config = dict(
    n_experts=160,
    d_expert=48,
    n_groups=4,
    groups_per_token=1,
    vocab_size=8192,
    beta2=0.95,
    seq_len=1024,
    steps=7752,
)
Below are experts of layer 4 (counted from 0) of a mixture-of-experts language model. Rows are named router (the router's row for the expert), up (a neuron's input weights, with its number), down (a neuron's output weights, with its number) and show model dimensions 256-319. Each number is 500 + 40 x the weight over its row's rms, rounded and kept within 0 to 999. Numbers have three digits each.
After each expert's rows: a language model's description of what the expert responds to. This comes from a sample of Wikipedia text that the model never trained on.

# expert 51
router:468534479560451530545434504546502504500557482521516500519502500502472501561482488507523461527510499549465521509508445567505467463528485463540534562423470484482542489547509468423493406549514493
up0:557507472509500511509498580448482537499489507507559439560539500458523491436464480462582536439569440500482516432487495485443520549468565521482582501559498561529499514451473603518512502564417539
down0:476525438598530459500464510575570501541472489490573462506490515478495464450518481480446553500489503461517525570461553522483515457522493531491475518537533489483488480491496461457459542582477547
Description: Noun-forming endings after a stem, such as ance, ence, ation, ency, ces (attendance, emission, feces), in varied encyclopedic text.

# expert 42
router:478444502545439548501519526508446502569520502475516489473487496451516479524472508503494524531583492549485428496452447515590480504525502476530522403546538439596471514496474535562554441577479504
up0:602496525531570527504454483487496467472538500466432501443427450553409542427503499511461496533436562503516525566521426506457479544436482440438451433554489501490428502486461510528458503485458437
down0:443448502506420541469514441430525541510516510467541471479489488484477503574484553573503431527505570489476564493516500520517469492551446518489513559520538476459525476537478472450478381491474535
Description: Nouns that end a noun phrase, especially countries and places (York, Africa, Europe) and topics like Science, health, household, mother.

# expert 22
router:502490473506462558462528465539481551517507525496488492604488489519546560511507532480531495451488495452511534526485454491451448450477472554492476528553495452472468545473480484534463586477517551
up0:456505450533563500558521450506541590494493538566481515533514487515544467470493479548515479500508485563517452526483500444528516496505388517559579530415518562555503488475453482532444509521504518
down0:533466523493524366450467530500492456467480573501483548537488456625489486505469434566575560464528585523446591572444527434557564485502494531528483508598484493536496511546463438467518553523526540
Description: Of in set phrases like Points of interest and Hall of Fame, plus spaces and word starts in headings, table cells and bullet lists.

# expert 19
router:553562472461455468505460480484578529531541489432543508435477554501472481459529532472535460505541513447527470475464535439511546550431515553540476502515514518520462522486481486473531540511519519
up0:496469482467496462553507540501472507499517456540565518605563493470488505480536503529549460485492453485528523446482495516512439500518562536429521509552500470575473431402502458560528483526489517
down0:464557571492456487436416456514563459435445444503569554519514508544515495547531579472486521438497527474518491516533593477494526463525562562523589542426511434499488448483508460497492456531525509
Description: Subject pronouns (it, they, we, there), leading digits in table cells, and the piece "sh" as in sunshine or Deshpande.

# expert 59
router:578462459441564544509482490498525516566494514450427465514500583500453427571471543499547467468534540492545497452486511536541496529531486518492521478479546524489527496450490435575518424430491536
up0:558468505489493509515479528520493457503502492478515479402441506508432531558420517567485477552503531534395509539560500518464494536493492501432544554564478548496468476525485517431479543517440471
down0:538503454493508515543397425560523606506468489495632532440507479531463474486425503604574498509446504508538550498497486498489513527485456508490582528532433546423478519506483416481486530488479471
Description: Military and government nouns and adjectives, such as Naval, General, Army, president, plus word endings like -tive, -ary, -ate.

# expert 30
router:455442510454427533457491496597465447535511537519508520489570444492459527483584454535528430524520496507569537561445501483479536565450495485491515501450474526515479574486553483480496517537527526
up0:535479485484596456503578508498466557477510499554494546488536444458463510468528472510567483551525496541525475562500466465474494591506529503388532394620501541541487446498480486476500541614495526
down0:484442555543488485478516526544449605501551454547518509543504466552546518535520496474487499568543511484532465529517485450477508435440481445501465474481591500415457502527447463463542546483489441
Description: Middle digits of large figures in census incomes, vote tables and results, such as $53,, 55.89, plus hyphens and word pieces in compounds.

# expert 7
router:559501503463474458405518480507489507514441468531470490513493466519494592588510559545535422486484505460538491538456482539487538486392514456518498483511522530515445517554488519486488520482467561
up0:493539559489487431495589448500463535482429520528546521487506477500450474466535485466501474454467483529485470536576510471530542515461487485513466488502478524551495467439506475480463543491487502
down0:426531494515471496460472520479562491495501489524466454436474529444482456495451495487443492449446630490457509498484457435515529476574496574525495534481536534413520493467459429517519520483475525
Description: The label Species, Genus or Authority in taxobox lists, plus prepositions like of, in, by after a noun in prose.

# expert 4
router:585473421463442501575445455497481541508467537521528453574515472535545537503445562474515488464496521450529490526460575417455490487541534457512515464495444482482530516504555530506507580458497466
up0:576464476510508517491493474545512470550520480403570452496469507431502512461452447516498500503492496435454508504476480480501434523605554510479465486471540580521620493494520484580524480472505497
down0:484515467515460491472494430480534516497577462493438469564471547517506436431469569517536509508476476495509537598511517476466486508534447464449519514465475411541456524535516515546468523425478479
Description: Prepositions like into, in, to, from, through after verbs of motion or change, as in came into being, sail from Morocco, put into practice.

# expert 2
router:477560479561430456484574523472482488487492489527549520518534489545444472537509523504553525509458493441534482475532502449443575508529548482486411496462483526554459553529544568496545537481391534
up0:532514475492495548464468540595449424491502519531511553472456532477430471527503485528414388502495396465550575436503474438473486537461440572517470433535447512477517434460468522471575535517472486
down0:530538466528513491502513478472470483495610532526436567617503484517528547492498527513479465483585563491512418448508457512484489492518519445498490492426463462504612546546457524524542517479577497
Description: First digit of four-digit years, usually 1 or 2, in parentheses or after spaces, as in (1664, (1925; also assi- in assimilate.

# expert 39
router:508516524541470424422507578506492446504521480512529508466504420490451506537491537497511550480489532473522545528523541520510577463476582529575506539481438520468451536534545553473514468464457530
up0:504533492468580448549497496481550508507573480531555495558540559549451578443447536553467491482504476485513566436515534583554500425519542499481544547487506510466481534520477482544528472460535501
down0:493528509456563471483478506511477506477482499489510502514458524493488477532519483548524457539508533542482485471434509491486472499488502472492545554471484481519562498536437457490514463571406502
Description: Taxonomy field labels like Tribe, Species, genus, final o in Spanish-like words (Estadio, Radio, Cameo), and function words in infobox lists.

# expert 63
router:510463563468517511491436470503392471499580448537462527443434510504505484522564517468447522513475528444549460502520453518468446449505545484502454521458512482505453528545527464514487454506511525
up0:509477519474558477476484553528456484493514474510377504520555518474497595536469518498414458495484493502437505472520463486467499497582504515499517436559540578497478500496515580473494454497525481
down0:494469514526557512536537495485439549459527500479457584502636512527558510562564487503426524452526488406514504489489493454500504474472519490534488489489544475451514471569490522514449549534424510
Description: Endings and nouns about people, society and law (conspiracy, apprentice, civic, fiscal, wife, community, school, youth).

# expert 21
router:455549489491446499466551447441500530536494510534463479435532463462447516542513541481541435455459526475468522493490556474507540533451526475575448504551447512481471522536475483530542464484494495
up0:477511452468511459554547483478522510454500473516476443475474474515441449507543452534507452486574498448402515460444520535485598550497515575480494423489508487516512486522514469502466512501533543
down0:522481532549488499467482480460524501451536383501490432520510468456511546528518471561461458523517481454512571533435518479546523520441464509501565495482489578473627525549429515499530503511534492
Description: Words after a hyphen or parenthesis (Russian-born, ground-floor, cartoon-like, born 1953), plus digits after a decimal point or dash in stats tables.